config.toml
n_layer = 12
d_shared_expert = 0
balance_loss = 0.00395
balance_bias = false
norm_place = "pre"
rope_fraction = 1.0
init_std_o = 0.0
init_std_up = 0.04
optimizer = "adamw"
final_lr_fraction = 0.0
train_tokens = 672300000
steps = 10259
Below are experts of layer 2 (counted from 0) of a mixture-of-experts language model. Rows are named router (the router's row for the expert), down (a neuron's output weights, with its number) and show model dimensions 0-31. Each number is 128 + 32 x the weight over its row's rms, rounded and kept within 0 to 255.
Before each expert's rows: "raises" lists some tokens whose logits its average output raises strongly, later layers aside. This comes from a sample of Wikipedia text that the model never trained on.

# expert 50
raises: "ership", "°S", "inces"
router [154 146  98  99 151 144  86 110 105  97 167 125 160 155 157  96 168 116 116 158  92 156  96 166 156 155  93 161 142 163 166 161]
down0 [ 89 136 183  45 117 165 117 142 166 105 148 141 153 133 135 103  90 166 155 140 142 142 108 170 112 120 108 195 175  85 135 110]
down1 [149 110 131 109 121 129  93 102  83 185 186 152  55 151 104  71 145 179 101 121  99 115 128 167  72 152  74 137 121  83 194  37]
down2 [148 125 101  91 187 182 123 142  97 144 201 124 124 148  97  96 132 220 193 111 144 133  71 141  92 141 116 146 118 117 158 109]
down3 [ 90  92  34 126 102 151  92 161 105 122 114  89  81 146 167 167 141 170 123  81 117 126 129 124 108  37  65 124  85 182 137 169]
down4 [171 172 174 111 148 125 171  91  85 110 133 163 115 139 151 141 100 108 140 141  55 132 101 146  86 111  78  66  83 203  82  76]
down5 [109 156 155 101 162 193  41 114 104 101 148 159 121 134 119 202 151 154 129 146 162 111 208  97 116 174 151 138 155 163  85 190]
down6 [142 138 123 126 117 105 188 131 147 206 150 113 155 134  96 131 122 124 175 113 139 128 114 178 126 103 120 164 137 104 152 139]
down7 [102 115 123 143  93 101 157 137 186 119  97 119 116 120  90  79 210 133 107 158 147 174 162 138 182  83  47 119 125 149 118 123]
down8 [114 105 164 124  99  80 130 107 132 136  76 125  83 103 184 182  86  40  70 143 137 142 116 111 133  36 131 152 137 177 163 202]
down9 [141 148 162 112 153 184 180  83 101 123 143 127 120 111  95 101 122 115 159 117 107 135  95 115 169 112 142  82  81 113 178 112]
down10 [137 163  67 146 109 133 103 179 106 181 166 156 123 127 188 147 109 102  85 125 144 137  71 127 185  41  62 187 165 168 151 104]
down11 [132 147 208 158 159 178  95 156 121 123  91 132 131 158 110 162 146 132 172  93 132 121 153 142  76 121 101 154 177 138 152 149]
down12 [155 166 148 127  73 149 140 163  97 168 133 136 127 124 145 100 145 174 145  90 192 119  80 129  61 176 120 131 204 104 132  72]
down13 [165 132  93 177 143 165 102 130 108 106 142 121 164  73 144 179 194 178  48 141  82  85 122 138  97 182 142 101  98  98  89 167]

# expert 24
raises: " Soviet", "istan", "ical"
router [135 155  83  98 157 130  94  94  97  91 167 158 156 158 144  93 155 124 129 156 101 161  96 151 161 155  90 149 104 175 168 164]
down0 [126 138 127 131 144  55 103 131 159 132 174  75  91 136 131 174 166 141  97  73 131 133 151 136  98  53 140 184 121 135  87 146]
down1 [100 116  84 168 104 154 118 176 113 112  87 100 134  96 129  94 132 194 105 160 165 104  71  72 163 116 155  73 135 104 106  60]
down2 [ 97 114 145  92 184  79 120 111 161 109 177  82 145 120  96 158 163 113 126 103 153 134 155 184  82 131 143 166 164 140 137 155]
down3 [ 99 156 118 130 149  76 171  88 103 147 128 157 134  90 126 145 163 107 102 120 132 118 183 161 113 118  73  72 134 124 129 168]
down4 [143 113 113 125 123  70 124  94 130 112 148 110 182 110  85 213 137 141 119 107 111  64 118 182 104 125 119 136 142  84 157 168]
down5 [119 149 120 164 112 244 135 118 139 185  69 136  82 157 128  70 144 147  98  98 164 117  84  50 149 147 122 107 123 182 164 101]
down6 [110 146 111 140 109 138 139 135 103 173  51 173  81 122 122  83 122 172  99 133  99 150  79 112 179 171  77 111 101 165 155 106]
down7 [130 117 105 107 158 142  91 126 194  72 162 115 140 107 113 150 199 144 160 193 147  84 111 159 123 167 119 157 131 127 126 142]
down8 [113 109 117 170 124 169 136 122  87 137  79 156 112 104 175 136 119 186  90 165 158 134  93  72 178  97 176 126 180 181 115 130]
down9 [114 131 154 125 104 101 119 149 132 136  65 119 160 167 117 174 103 166 117 126  87 180 121 112  55 142 131 172 125 158 144 125]
down10 [145 134 110 159  86 199 142 156 148 131  53 152 144 125 128  70 173 196 127 172 132 124  99  60 142 119 101  96 100 143 145  72]
down11 [114  93 158 146 191  80 116 127 157 162 112 204 123 133  93 194 157  99 117 105 105 143 165 160 155  83 190 153 172  89 132 151]
down12 [107 161  82 133 145 155 161 118 171 125 134 129 146  82 107 111 183 157 151 102 140  51 133 156 139 136 119 161 171 154  65  98]
down13 [140 157  81 155  78 202 131 161 136 137 108  70 104 116 172  79 161 175 130 103 172 130  80  69 157 126  99 106 144 176 119  95]

# expert 15
raises: "one", "less", "by", "round"
router [156 160  76 106 147 127  92  98  92  93 159  88 160 172 132 108 155 139 132 159 101 169  96 161 169 167  85 158 118 157 157 161]
down0 [144 105 135  94  96 119 111 164 120 117  86  84 102 144 106 179  90 176 123 168 120 135 104 156 141 146 107 135 169 139 106 192]
down1 [135 161  55 130 161 137 150 142 120  94  74 130 137 180 114 131 151 167 103 153 186 141  87 159 160 145 112  75 142 150 163 201]
down2 [ 99 114 146 104 125 140 117  89 146 142 140 149 133 141 176 120 161 109 110 117 109 158 167 160  76 156 135 181 115 121  67  66]
down3 [ 87 110 156 125  91 156 177 122 161  88 151 130 146 114 113 198 120 148  85 124 114 168  64 144 109 158 144  51 160 126 126 146]
down4 [147 176  48 117 172 164 150 118 145 134 119 111 135 106 128 106 146  85 135 138 159 112  87 135 155  87 126 140 115 135 201 189]
down5 [128 176  81 130 183 150 139 127 142  93  70 182 178 160 125 112 185 166 123 189 167 141  74 177 140 143 130  99 143 135 179 164]
down6 [ 76  95 200 101 119 125 152  88 114 117 142 166  98  91 149  85 131 125 144 116 133 121 133 145 163 111 100 151 161 141 151 134]
down7 [111 149  70 164 126 138 120  88 106  93 124 165 160 132 135 118 169  93  70 138  98  78  49 132 169 103 166 118 169 167 130 157]
down8 [109 141  91 113 110 114 111 144 138 116 117 138 134 106  95 148  90 150  87 130 169 118 126 207 219 158 110  53 170 146 118 191]
down9 [ 87 118  60 141 196 118 160  91 111 112  80 107 113 139 127 115 163 171 130 113 159  84  92 147 150 155 151  79 141 149 120 158]
down10 [164  45 140 134  97 130  84 157 104 126 137 122 156 103 149 127 156  91 153  95  33 118 173  81 107 135 146 158 120 168  73  57]
down11 [175  13 153 120 118  56 131 110 139  90 136 154 129  93  90 115 169 110 176  96 124 153 111  93 117 167 160 188 116  77  53  96]
down12 [110 154 155 109  98 196 146 141 123 131 176 125 113 164 133  75 125  83 121 126  66 132 146 133 148 120  94  80 141 149 209 164]
down13 [ 96 161  90 154 110 126 110 142 123 110  85 126 108  75 115 163 105 188 114 150 205 176  97 161 174 188  89  50 168 127  79 158]